From a checkpoint of a small mixture-of-experts model trained on Wikipedia: 11 layers, 24 experts in each of 11 layers.
Below are experts of layer 2 (counted from 0) of a mixture-of-experts language model. Rows are named router (the router's row for the expert), gate (a neuron's input weights, with its number), up (a neuron's input weights, with its number), down (a neuron's output weights, with its number) and show model dimensions 0-127. Each number is 128 + 32 x the weight over its row's rms, rounded and kept within 0 to 255.
Before each expert's rows: "gets" lists some tokens that make up at least twice as much of what it gets as of all text; "comes after" lists some tokens at least twice as common just before its tokens as in all text. This comes from a sample of Wikipedia text that the model never trained on. Tokens count by the router's weight.

# expert 9
gets: " the", " a", " was", " is", " The", " an"
comes after: " of", ",", " to", " in", " and", " the"
router [214 114 113 163 110 143  92  84 175 150 112 109 118 150 178 135 112  50 107  73 171 116 139 133 106  85  81 102 137 136 147 159  70 157 133 135 124 147 130  70 109  95  70  92 190  92 162  71 121 140 145 129 184 140 103 124 131 150 123 151 110 125 143  81 104 142  91 120 167 129 137 128 168  58 120 137 199 108 142 124 111 106  71  90 108 103 146  83  99 139 122 180  86 138 163 133  61  99 114 113 113  99 125 157 143 133 161  61 140  39 116 144 127 138 130 134 147  97 131  58 126 150 139 137 124 137 108 140]
gate1 [142 149 158 118 117 135 181 140  98 157 114  69 174  75 123 136 136 112 116  54 171 144 107 140 154  93 129 102 139  95  64 138  78 181 139 132 126 132  95  81  77  69 103  95 117 156 121  85 176 137 201 129 180 137  98 169 109  71 111 108 137  87 129 117 138 172 132 160 193 105 128 119 118 158 159 119  89  77 115  98 115 171 142 158 165  65 113  79 129 145 157  72  58  93 150  84 100 136 153 154 159 128 141 159 105 123 131 145 120 128  98 120 165 101  84 163 139 140 104 102  96 144  58 157 138 136  93 138]
up1 [ 91 144 127 109 113 131 121 178 164 181  93 177 127 174  92 167  79 145 193 145  70 150 144 138 175 155 152 192 159  76 157 162 139  71 138 134 132 115 140 162 132 127 143  70 115 144 115 122 114 140  61 139 105  87 113  65 114 139  97 131 133 122 120 119 171 143 163 123 146 146 112 111 118 110 128 146 149 104 184 121 132 204 159 103 113 103  83 143 108 135  98  82 130  99 190 156 123 178 153 179 120 148 138  55  71 122 107 177 190 131 179 138 163  81 183 160 151 133 115 118 172 138 120 142 158  92 115 141]
down1 [102 125 112 126 155 118  96 145 159 127 144 123  74 199 119 121 136 156 173 125  63 130 119 112 147 192 174 107 127  70 190 119 163 103  77  88 114 106 169  83 109 128 176 136 113 116 169  57 118 117  87 126 144 130 143  71 144 142 103 102 104 162 102 112 148 125  82 137 151 126 118 125 141 146 143  95 205 138 152 168 167 159 131 119 117  92 162  92  90 116 175 146 187 160 142 141 139  88 163 140  61 137  92 115  58 169  63 158 174  94 104 129  77 103 149 111  90 169 150 130 170 129  98 149 111 113 133 171]
gate2 [ 87 118 116 133 154 141  90 131 164 165 154 145 136 154 200 136 139 119 129  56 139 121 115 141 125  66  74 136 134  82 138 115 112 186 131  85 222  81 129 117 148 139 107 143  76 124 144 117 138 169  99 126 122 154 137 155 101 152  91 127 130 168 119 146 102 104  99  78 115 126 152 159 224  86 101 138 170  53 153 141 199  81 157 171 182  91 153 133 114 111 165 100  99  74 181  96  85 127 148  91 131 102 139 182 153 129 127 116 109  64  99 129 125 116 141 101 104 129 113 132 135 161 155 165  98 111 145 163]
up2 [112 154 106 132 209  86 102 111 129 163 177  67 123 126  83 160 101 178 113 142 152 126 138 145 181 109 161  80 133 110 104 109 172  94 155 122  35 108 126 113 127 119 149  63 129 196 126 131  90 134 100 126 123  81 139 163 108  64 151 177 163 116 178 139 136 152 101 117 113 120  70  81 124 129 126 105 106 109 158 147 146 102 145 101 131  81 150 129 165 139  65 167 178 146 123 154 177  97 101 113 100 117 122  88 125 143 128 195 106 101  89  94 183  52 126 114 160 128 166  96 121 179 118 110 118 157 122 151]
down2 [138 106 162 139 124 131  68 165 129 124 151 154 118 138 138 106 189 160 132 174 135 132 118 104 136 132  96 186 190 107 154 123 125 111 138 167  70 136 131 144  92  92  74 134 152 157 165 154  59 164  85 129 126 111 149 111 134 119 131  99 137  86 140 166 129 158 174 219 145 142  97 123 114 114 126 129 151  78 143 145 119 168 128 140 111 177 140 116 105 163 131 192  55 134 128  99 149  92 106 128 161 132  95  51 130  71 118 122 123 149 192 142  87  69 156  73 121  82 137 104 129 123 180 116 118 193  56 160]
gate3 [164  97  76 144  75  70 140  91 109 173 161 124 170 106 130 160 124 152 140 148 140 103 133 161 113  97 150 145  96 171 153 151 114 105  96 136 162 134  86 114 108 103 147 137 146 137 153  83 143 123 135 122 137 109  97 161 141 106 154 127 132 115 175  90  74 168  75 131 102 141 163 140 223  92 125 118 143 105 202  98 106 161  86 134 132 155 124 114 166  96 177 153  98 179 121 128  32 118 139 110  97  75 100 135  88 142 107 112 163 121  91  82 115  88 120 177 120 145 108  62  71 177  87  82 105 175  97 145]
up3 [134 130 139 184 145 172 166  53  77 123 124 146  89 110 135 115 136 159 114 110 138  92 131 142 128 110  96 115 155  87 131  65 125 131 141 119  78 139  76 153 100 176 140 166  73 157 104 122  87  62 141 162  83 113 124  52 160 151 145 139 165 165 128 188  98 103 151 139 149 165  96 154 137 170 173  86 111 106 153 158 170 144  98 103 164  94  96  74 106 209 152 104 122 110 135 148 197 102 119 152 114 113 123 121 135 161 113 130 121  89 145 137 107 197 170 142 117  99 125 180 176  82  96 161 154 162 125 167]
down3 [119 162 166 188 122 148 114  84 124 108 139 144 136 151 123  86 150  74 111  54  53 127 133 102 146 110 103  76  90 108 168 159 149 128 158 115  91 112 137 124  75 141 151 137 112 146  53 133 103 141 158 160 125  92 159  71  92 118  98 117 137 174 124 157 105  93 155 154 118 138 116 135 126 185 196 117 132 158 110 148 125 126 170 121 193 114 166  52  79 187  86 129  46 162 110 111 146  97  73 136  81 171 143  97 111  91 198 138 111 128 121 145 138 177 169 135 142 140 125 147 117 124 119 157 122 132  86 157]
gate4 [145  95 112 107 169 143  97 108 133 139 149  73 138 132 123  90 142  89 102  75 108 116 136 146 137 122 144 143 117 158 141 103  89 103  56 122  63 165  94  20 155  81 152 126 186 108 141  99 141 132 149 206 126 140 122  86 123 170  86 100 140 138 137 123 113 136 135  83 148  85 146 145 142  59 148 132 116 116 185 159 117  61 132 114 163 169 139  78 145  95 157 127 115 140 138 151 125 142 129 132 158 113 115 189 174 123 139 171 138 102  72 117 115 169 160  45 161 102 164 134 155 123 105  62 123 137 156 186]
up4 [124 170  78 128 136 133 124 141 117 177 100 110 111 135  99 121 208 141 193 206 112 197 116  99 139 116 111  84  95  62 125 133  87 130 163 166 189 122 106 142 111 156 170 104 121 179  96 137 113 124 181  58 115  74 112 135 138 122 139 180 161 128 119  57 106 101 142 120 106 118 134 106 139 146 151  75 128 107 124 144 121 173 165 157 105 127 124 181 115 133  98 199 137 146 152 130 152 130  87 158 146 155 150 113 112 117 136 105 134 120 148 164 176  93 101 192 119 149 122 218 114 103 140 188 107 141 168  92]
down4 [159 107  91 116 112 159  51 137 100 115 147 121 149 140 136  80 123 159 110 116 127  77 148 122 144  97 102 144 169  71 157 173  97 127 151 131 171 179 124 168 104 173 151 142 164 174 119  78  59 138 141 105  90 126 100  96 102  59 139 100  99 171 103 104 164  74  44 109 143  68 140 109 124 113 134 128 145 162  87 117 168 164  78 197 202 143 127  88 156 123 101 146 119 170 157  76 162 152 111 113 121 125 142 139  67 111 121 169  97 124 117  80 160 135 129 179 108 182  99 145 146 146 121 133 106 130 111 106]
gate5 [203  89 199 141 165 127  56 107 163 138 149 103 107 134 108 124  65  98  99  88 149  86 141 111 141  95 148 131 190 137 134 113 101 192 168 119  98 124 182 176 134 141 127 107 127  79 156 102 122 115 120 147 183  95 137  79 141 130  59 136 128 107 120 122 147 150 118  99 172 136 150 115 136 175 173 121  89  84 117 101 138 117 153  80 126 136  89  89 171 116 143 124 110 167 118 100 118 111 137 169  98  95 159 156  88  71 156  44 117  94 133 146  87 160 112 118 108 177 150 130 103 106 208 115 153 147 112 184]
up5 [117 144 157 100 173 120 135 119 109  96 125 162 114  61 143  92  85 149 150 148 157 104  69 109  93 132  79  90  35 137 112  71 132 129 116 129 159  52 132 124 122 145 123 162 131 171 131 165 100 168 179 117 159 145 103  81 132 134  97  88 117 152  92 119 143 145 154 161 122 136 119 117 132 204 126 126 122 201 105 153  52 120  86 165 128 144 129 141 156 111  57 132 142 102 146 137 114 201 177  98 142 142  83 107 114 153 123 182 168 102 102  95 185 113  65 135 154 130 133 118 178 141 126 145 123  65 135 149]
down5 [134 148 152 159  68 154 154 172 166 106 118 106 133  82 100  93 133 104 141 167 132  85 142 120 130 137  86 157 110 145 127 135 153  72 114 140 133 176 173  93 117 108 166 136 159 133 144  98  76 132 181 120  91 109 113 146 112  83 176  94 158  87 163 166 170 118  61  74 121 113 111 123 134 123 146 131 133 156 171 150 129 103 106 149 138 136 144 150 150  96 139 157  48 124 160 116 108 120  75 111 124 158  28  76 121 156  55 138 121 122 210 141  91 125 107 142 118 112 157  77 132 165  88 116  33 118 108 115]

# expert 22
gets: " |", "\n", "-", "|", ":", ";"
comes after: "\n", ")", "|", "3", "4", "=="
router [139 141 149 145  84 148  89 154 167  91 151 182 113  89 175 119 155 110  95 151 139 138 142 120 156 204 153 107  96 116 129 100 132  98 166 112  99 180 148 107 154 222 101  92 103  59 165  89  88 150 115 121  95 116 150  81 146 159 114 143 130  97 113 112  70 178 170 104 127  91 178 126 112 153 127 134 153 177 125 162 106 108 113  72 148  97 127 114 153 142 167  96 131 150 102 148 129 198 107  72 135 105 106 135  99  79 145 171 153 111 180  88 103 158 167 157 135 128 145 121 132 149 168 187  90 160  53 117]
gate3 [ 99 126 193  92  83 105 126 159 125 131 117  81 142 151 174  66 116 108 151 142 161 160 157  88 130 142 122  87 190 139  64 103 114 129  66 166 116 128 117 103 185 133 125  70 120  97 109 116 148  98 142 115 155 126 110 125 133  82 125 131 174  95 126 189  84 193 171 117  98 132 107 163 159 183 103 136 150 151 130 161 157 133  97 156 180 102 119 116  94 112 139 119 195 128 122 101 153 106 120 163 134  81  59 171 152  84 234 160 123 115 132 160 113 155 149 163 164 165 120 101 126 139 177 160 135 101 157 110]
up3 [ 97 126 109 149 127 190 111 101 132 142 127 135 184 114 112 131  69 140 101 128 148 126  82 164 120 142 159 138 112 117 176 133 131 144 180  92 120  70 124 115  89  87  94 156 120 168 179  97  95 170  84 139  72 111  98 102 129 117 145 105 105 201 103 113 150 170 141 129 124 156 104 100 108 155  91 156  90 146 125 145 109  87 194 100  76 139 135 143 125 135 109 106 116 115 129 150 143 106 169  73 174 149 196 128 104  92 110 139  94  37 149  99  54 115 104 106 100  53  77 171  85  88  86 100 144 126 101 101]
down3 [110 162  62 142  88 156  48  80 130 108 132 138 141 100 138 125 143  81 124 179  94 136 152  84  97 193 130 122 117 128 142 156 155  97 158 118 108 157 132 124  68 138 161 182 169 166 137 102 121 119 133 126  95  59 139 101  72 158 153  90 121 114 125  91 138 113 113 136 157 177 123 128 128 155  97  99 106 163  88 137  28 114 119 102 149 111  83 116 183 104  98 171  71 107 175  98 117 126 115 136 132 144 125 126  93 112 128 151 146  75 104 101  97 129 119 108  63 128  56 145 132 180 144 128  40 102 108 147]
gate4 [154 138 125  89 120  55 103 153 119 123 128 127 176 101 131  37 115 146  84 151 171 163  92 130 108 120 113 156 126 111  98 126 116  96  92 166 111 152  75 164 157 126  97  84 130  98 121  69 110 152 190  97 172 137 108  86 134 128 178 139 156  96 111 106 137  75 167 128 119  99  69 158 111 142 113  87 103 143 104 130 128 138 192 151 107 122 119 137 166  82  75 123  82 129 197 167 124 125 132 113  99 136 117 143  85 117  95 160 108  74 108 103 110 167 137  80 152 145  90 119 171  30 172 139 128 106  96 184]
up4 [102 115 105 165 147 115 142 117 121 136 123 131 109  67  94 162 116 117 181 122  96 125 207 132 152 145  86  54 136 122 152 134 102 164 118 111 100 105 134  73 171 153 173 103 132  94 119 169 180 132 116 143 116  44 112 160 107  98  90 122 137 174 115  99 131 117  94 160 172  82 137  89 161  92 113 118 163 135  96  97 131 163 116 132 169 133 149 139 118 189 189 140 136 113 126 156 154  46  87 175 181 184 133  92 138 122 157  97 153  76 107 197 149 119  71 169 105 126 132  80 117 135 126 149 145 163 173  90]
down4 [186 130 180  81 125 138 151 114 198 162 129 153 105 111 168 129 153  92 109 147 158 164  79 109  36 133 130 133 149 123  98 158 110  82 105 127 146 150 120 128 111 112 146 129  75 118  90  72 115 120 166 158 109 133 105 116 129  92 155 147 147 111 178  95 127  70 121  81 120 130  77 104 166  93  89 175 116 135  87 110 184 196 146 153 116 111  99 186 163 113 162 114 115  91 106 177 162 115 125 149 120 168  89 180 125 139 113 138 121  97 119 120 130  71 137 118 159 106 132  85 172 127 126  76  67  48 173 161]
gate5 [ 90 168 144 125  76 123 212 180 138  59 138 153 148 108 148 153 141 153 136 129 129 114 159 128  57 130 134 115 169  97 114 185 145 119 142 131 161 146  84 147 146 132  90 155 123  98 111 102 125  91 167  96 130 127 172  83  80 150  92 147  88 120 160  84 154 116 116 167 163 142  89  96  69 125 102 162 143 125 166 130 161 105  57  98 163 109 108 141 185 205 103 153 178 167 137 162 117 105 122 118  70 116 135 110 113 193 124 102 128 154  81  79 153 119 123 112 126 180 204 140 130 159  92 120  80 150 111 137]
up5 [127 112 109 135 116 136 139  91 140 142 126 125 124  99 137 118 134 211 124 119 179 125  83  78 168  86 140 101 138 143 121 115  77 144 139 131 134  75 178 157  87  64  87 154  76 122 159 140  83 181 131 112  97 145 137  89 134 128  71 117 101 141 154 154 146 154 142 105 128 100 132 158 118 174 143 137  58 125 136 203 170 192 108 144 118 168 209  86  78  88 175 120 109 130 171 118 128  29 156 124 111 155 148 177 107 135 181 120 127 144 129 133 165 122 169 166 154 121 116 145 182 142 139 136 116  99 182  99]
down5 [124  77 114 137 133 208 106 108 125 153 169 100 155 178 170  74  87 189 134 134  63 112 167 164 120 151 150 115 163 122 148 116  99  73 163 157 115 143 150 111 134  42 111 169 136  63 126 165 161 112 119 125 161 149 126 140 142 129 114 159 138 147 103 146 154 152 110 168 149 124 108 117 139 140  90 198  68 115  98 141 104 128 101 156 100 157 111 103  75 106 147 151 137 167 123 110 105  74  81 108 120 107 136 137 116 139 147 151 142 117 204  91 139  72 147 164 106 158 168  71  95 160  77 138 130 137 217 144]
gate6 [125 119  96  97 131 152 116  62 120  99  71 182  98 101 156 101 150 175 216 108 142 172 146 146 104 146  97  88  98 191 142  88 151 155 158 169 105 133 129 108 150 128 122  78 113 108 113 144  73 143 106  97 100 119 116 146 153  87 137 157 181  97 102 158  97  75 145  72 141 130 179 107  96  97 118 137 163 132 176 151 157 156 103 148 127 146  43 120 144 164 136 108 102 100 105 116 187 132 108 162  74 134  79 152 187 112  75 129 152 134 141  51  89 147 108 165 135 162  69 169 113 136 133 125 123 153 117 123]
up6 [106  97 165 173 107  74 135 111 121 117 141 123 147 114 155  89 137 210 134 121 162 104 154 114 135  84 113 130 165  97 178  46  79 132 111  99  69 141 105  87 153 158  96 163  82 213 102 115 164 140 118 183 100 116 144 104  97  75 149  96 110 124 165 135  65  96  89 144 129 165  71 144 106 144 139 108 127 148  61 127  91 136  96 120 128 115 140 156  80  97 111 144 198 149 144  88 136 107 139 126 112 173 115 161 156 146 167 137  81  99 139 170 151 118 118 113 119 114 116 112 165  78  76 172 119  82  78 109]
down6 [117  96 130 114 153 157 139 149 125 108 175 183 148  70 134 150  88 176 184 125 158 135 140 135 143  64 124 171  46 157 125 135  94  82  76 126  92  96 136 120 141 142 140 127  80 135 147 128 119 153 147 124 110 115 166 140  68 108  72 179 145 172  82 111  93 174 136 146 131 150  95 119 168 130 134 116 124 175  89 152 103 171 157 120  92  52 201 115 122  79 166 189 137 158 140  74 139 138 155  96 183 163 123 189 110 182 169 111 116  90 161 151 117 147 143  99 125 106 160 134 125 154 129 109 144 115  72  89]
gate7 [151 188 146 163 165  93 142 137 153  95 129 144  91  97  89 123 115 146 124 152 139 165  92 164  76 186 154 143 144 108 100 119  97 203 148 152 125  98 170  76 118 133 160  94  94 135 167 130 139  87 172 209 106 108 112 174 105 170 111 159 111 111  93 130 152 131 141 128 206  74 118 177 152 143 181 132 154 139 147 161 144 113  80  90 137 125 140 118 172  95  98 105 118 148 132  61 115 103 148  90 131  88  73 101 135 100 143 154  79 178 106 110 156 134 139 144 130 118 150 168 137 171 150  98  36  99  79 139]
up7 [ 65  98 137 107 100 105 146 143 152 162 200 122 184 123 146  46 191 138  75 111 178 103 168 186 128 112 114 105 136 154 128 116 120  80 117 142 119 136 147 190 139 172 125 131 154 114 102  87 129 147 108  95 167 117 205 155 149 127 127 152 105 147 142  83 162 114 143 132 157 133 139  85 119  88 132 172 136  88 109 146 134 173 158 169 142  96 178 176  91  59 177 128  95  76 174 206 164 125 111 107 124  86 127 160 145 138 176 117 100 124 165 140 170 108 103 128 131  89 103 165 108 148 140 116 170 157 149  99]
down7 [ 99 136 115 116  92 162 166 148 167  99  95 114 147 133 109 123 194  93  81 207 113  33 154 137  89 186 133 112 170 175  98 154  88  79 122 128 155 191  97 122 160 106 112 160 139  91  73 143 197 102 131 160 152 132 169 102  95 105 136 132 132  74 138 101 138 172  87 171 116 144 171 131 110 135 118  90 122 149  83 129 153 156 160 168 179 141 147 130 153  64 106 158 161  90 120 142 110 107 107 128 113  98 120 136 144 103 186 133 165  83 104 103 112  79 122 151 107 120  97 180 104 152  87 121 173 127 153 170]

# expert 13
gets: ",", " the", " and", " to", " a", " was"
comes after: ",", " to", " was", "'", " of", " and"
router [136  99 120 223  94 146 104 125 172  86  61 115 171 115 116 132 122  76 126 122 141  87 121 148  72  92  78 187 128 126 145 143 141 146 100 127 123 146 178  83 111 105 109  88 186 153 188 128  59 125 119  75 179 136 113  85 136 138 131 170 100 110 157 119 137 165  39 131 169 136 115 121 138 114 121 124 181  80 136 123 161 108  91 123 135 113 126 142  84 101  75 172  87 131 169 155  94  91 114 111 127 140 114 110  99 118 129  97 131  42 122 145 157 123 145 132 125 145  59 131 138 142 150 208 135 106 126 114]
gate1 [132 146  53 178  99 156  63 119 155 111 167 138  96  96 144 159 104 141 138 141 139 134 172  96 148 121 104 115 126 170  98 145 201 124 108 108 101 110 158 113 119 113 177 163 119 131 151 170 114  79 189  87  87 154 133 101 111 111  96 150 138 117 112 105  96 100 170 146 146 144  60 177 164 132 110  98 178  51 114  99 186 166  80 109 172  93 133 148 107 131 117  77 159  95 115 106 139 142 151 148 179 160 154 199 123 137 149 169 126  82 109 119 135 167  61 177  98 164  72 124 113  95 149 153 137 106 138 155]
up1 [120 137 110 129 130 135 106  86  81 164 114 102 110 115 102 199 141 165 147 112  87 126  82 112  97 101 102  68  95 109 164 121  95 132  67 138 150 143 146 140 176 121 126  76 116 168 116 160 159 127  90 121  87 121 112  88 156 139 101 160 160 129  60 124 102 131 111 119 150 137  84 120 180 162 143  80 170 151 132  86  80 159 131 141 134 168 127 107 179 101  81 139  92  88 177 138  73 125 118  96 153 123 168 145 117 143 170 158  95  76 134 117 168 158 125 102 178 230 185  63  83 151 116 130 140 153 131 183]
down1 [201 105  85 194 117 170 115  83 143  98 139  70 126 139 150 124 139 102 124 130 106 151 173 136 104  71 123  59 133 142 128 132  98 115 109 147 101 103 108  92 155  78 133 133  92  88 119  98 123 156  58  75 141 121 168 114  98 134  91 143 104 134 113 152 105 182 141 136 130 136 149 121 127 106 150  91 127 116 155 118 241  91 111 103 138 160 160 134 168 125 113 144 109 140 110 121 149 255 183  74 121 138 127 121 110  94 158 171 105  78 157 124 139 112 147 133 161 124 169  74 128 155 124 106  86 153 143 154]
gate2 [134  93 125 139 100 128  90 111 135  43 103 103 123 130 120 138 169 116 150 133 153 101 136 163  85 143 223  89 136 173 111  92 129  95 159 152 114 112 159 120 141 170 131  84 117 121 114 163 115 137  66  73 102 109 183 181 143 147 190 158 121 109 112 131 119 140 100 167 192 165 192 117  75 167 129 121 169 111 180 121 147 152  38 119 118 108  95 109 128 138 108  48 102 116 175 152 110 105  70  90 117  95 101 119 100 102 107 153 147 113 146 149 103 110 173 151 106 143 124 128 113  66 153 147 113 160  92 164]
up2 [ 98 145 179 104 134 178 115 123 167 169 108 143 118 162 176 115 133 119  93  94 105 125 110  94 129  77 121 130  91 133 156  97 122 178 168  81 121 128  58 109 108 114 158 141 166 197 144 131 135 108  83 159  85 146 127  94 165 169 191 156 110 144 145 149 151 137 107 175 113  95 139 142 110 189 100 115 112 150 105  92  79 129 164 160 121  89  89 137 104 181  68 110 181 133 120  65 190 129 129 128  28  88 108  68 129  95 108 170  66 121  89 109 100 131 151 130 130  93 148 130  99 121 148 162 135 104  92 140]
down2 [132  96 190 132  83 130 108 200 186 122 165 138 158 155 100  86 124 160 112 156  88 150 142 110 118 129 154 126 111 106 154 102  79 114 147  75  88 184 139 129 116 175 150 167 138 105 120 154 161 205 161 137  74 103 106 151 155  90 152  83 130 144 125 143  67 198 102 181 165 110 129 141  92 180 147 169 110  69 124 127 102 160 113 150 195 152 119  98 144 173 126  55 120 122 136 132 127 163 113 128  95 137 164 120 139 105 178 118 157 101 174 150 168 113 192  95 119  89 163 127 151 104 150 140 145 146 162 177]
gate3 [117 150 102 158 134 140  98  61 212 118  95 138  92  83 133  69 143 125 132 128 100  90  94 133 111 149 118 126  57 176 117 186 151 202 138 135 123 169  79  76 139 103 167 107 140 100 164 169 139 153 156 125 170 132  53 113 142 127  70 100  96 139 146  73 112 112 184 124 152 113 157 142 122 120 160 135 117  99 165 113  88 177 133 176 111 128 154 119  93 174 160 138 107 145 132 131 145 149 142 117 109 123 152 113 164 102  93 123  90 175 146 102 171 161 140 176 178 148 137  81 121 175 178  81 161 142  65 110]
up3 [135  96 138 158 101 134 151 120  92 105 184 152 129 148  95 157  91 128 110 125  88 138 173 156 111 148 145 100 154 108 173 123 161  55  84 107  46 129 111 191 111 140 121  39  86 102 114 115 160 145  82 144  90 132 164 126 195 119 127 104 143 129 142  94 110  49 169 155 179 165 128  78 176  80  90 143  99  97 106 132 103 129 132  99 112  77 103 115 151 100 161 151 158 133 129 154 127 118 194 146 124 108 190 143 118 157 175 195 121 160 120 127 164 162 100  89 158 120 139  95 107 111 153  94  96 136 174 110]
down3 [151 136 158 159 121 171 116 140 171  82 164  87 162 109 130 163  88 150 175 172 128 173 162 164 177 131 118 171 117  66 147  77 157 121 104  51 132 131 157 136  99 157 192 159 160 144 146 116 160 136 147 156 114  87 125 165  91 105 182 156 110 104  93  95 105 148 125 138 143 117  77 107 152 120 107 132 136 116 110 182 169 136 145 116  86 133  62 107 159  96 120 105 116 161 144 126 135 124 117 110 179 117 150  93 125 119 213  96 111 108 187 151 103 131 173 144 144 118 167 171 119 227 103  93 171 183 124 105]
gate4 [ 80  95 131 126 165 143  86 122 171 107  93 105 173 122 103 121 106  66  68 142  77 104 152 123 145  89 125 109 126 144 172 146 183 164 114 149 136 141 147 143 121 134 143  97  88 134 162 123 122 156 101 114  93 114 123 106 125  77  76 105 172  99 142 137 109 160 151 141 172 131 100 168 194 140 156 151  53 131 114 108 154 179 115 128  81  68 149 171 157  85  88 112  85 121 209 129 134 164 170 177 143 140 169 150 145 184 120 143 106  76 121  93 130 126 157 127 186 114 130 159 178  96 100  99 189 115 131 199]
up4 [168 170  98 139  91 145 114 127 173 100 148 130 106 140 153 159 132 127 142 132 124 132 139 187 110 117 126 145 173 133 115  94 158 109 168 146 104  87  81 100 186 163  91  85  99 140 105  77 149 101 133 120 175  96 110  96 149 137 192 133 137  96 148  77 137 179 123  42 122 124 151 125 129 164  97 142 152 120 150 139 187  80  83 140 136 106 168 180  47  52 143 108 152 140 184  91 136 152 130 115 166 155  97  90 174 116 127  83 145 125 142  94 112 158 159  92  99  63  96 126 140 196 117  97 174 166 104 122]
down4 [116 128 148 139 136 115 128 113 189  93 122 115 123 163 163 184  94 188 141 131 130  87  68 127 137 104 143 109 122 113 144 147 126 115 121 150 143 144 149 118 131 161  50  93 114 110 116 130 159  98 149  81 140 209 184  51 105 138 144 146 131  60 102 193 116 125 175  75 160  80  96 144 179 191 117 112  82 106  95 128 119 103 128 125 110 121 154 137 122  88  81  70  72 127 153 152 123  92 150 128 113 152  88 142  81 137  39 158 136  79 114 143 117 134  76 124 137 126 132 130 143 142 170  86 203 129 128 112]
gate5 [110 145  79 107  65  99 125  96  92  81  95  96 106  99 149  96 138  85 163 100 166 112  98 101 114  94 162  74 114 100 110 129 129 109 202 119 127 108 214 174 112 107 127 170 127 108 151 129 105 125 189 117 180 162  83 117  89  92 131 136 188 174 102 116 141 109  81 117  98 155 141 163  68 106 109 110 133 115 131 105 127 116 128 126  94  97 131 108 146 110 129  77  74  71 179 113  82 137 112 129  95 102 215  96  82 114 138  75 167 135 102 106 159 103 122 172 142 144 137 158 169 135 146 127  56 128 154 122]
up5 [146 172 106 179  85 106 140 108  90  77  91  96 113 135 135 163 140 143 147 139 101 110 147 140 112 202 121 137 151 169 111 146  93 102 146 116 180  79 158 179  93 118 156 154 142  89 118  81 187 160 166  60 173 121 126 140 125 130 139 133 101 119 150 131 168 133 146 152 163 146  72 198  96 167 118 146 116 143 100 133 123 123  89 120  86 110 117 127 147 136  87 140  63 117 138 121  83 140  99 203  63 123 142 102  23 114 135  97 120 107 108  85 105 175 117 156 125 153 132 187 158 146  93 133 102 133  82 182]
down5 [128 186 101  81 135 175  98 109 142  98 138  72 111 109 126  57 186 131 179 173 160 207 122 170 129  96 143 152 120 131 109  85  59 127 116 100  91  98 107 129 112  90 101  91 140 176 125 116 134 114  84 120 141 145 178  91 116 143  80 151 155 115 152  65 118 112 124 142 173 124 143 124 120 133 197 141 137 118 151  99 133 135  92 137 124 156 190 122 108  89 110 162  97  85  95 204 101 140 167 163 134 122  76 109 126 111 148 106 140 154 140 147 139 119  71 195  94  92 136 195 142 141 185 126 119 155  82 100]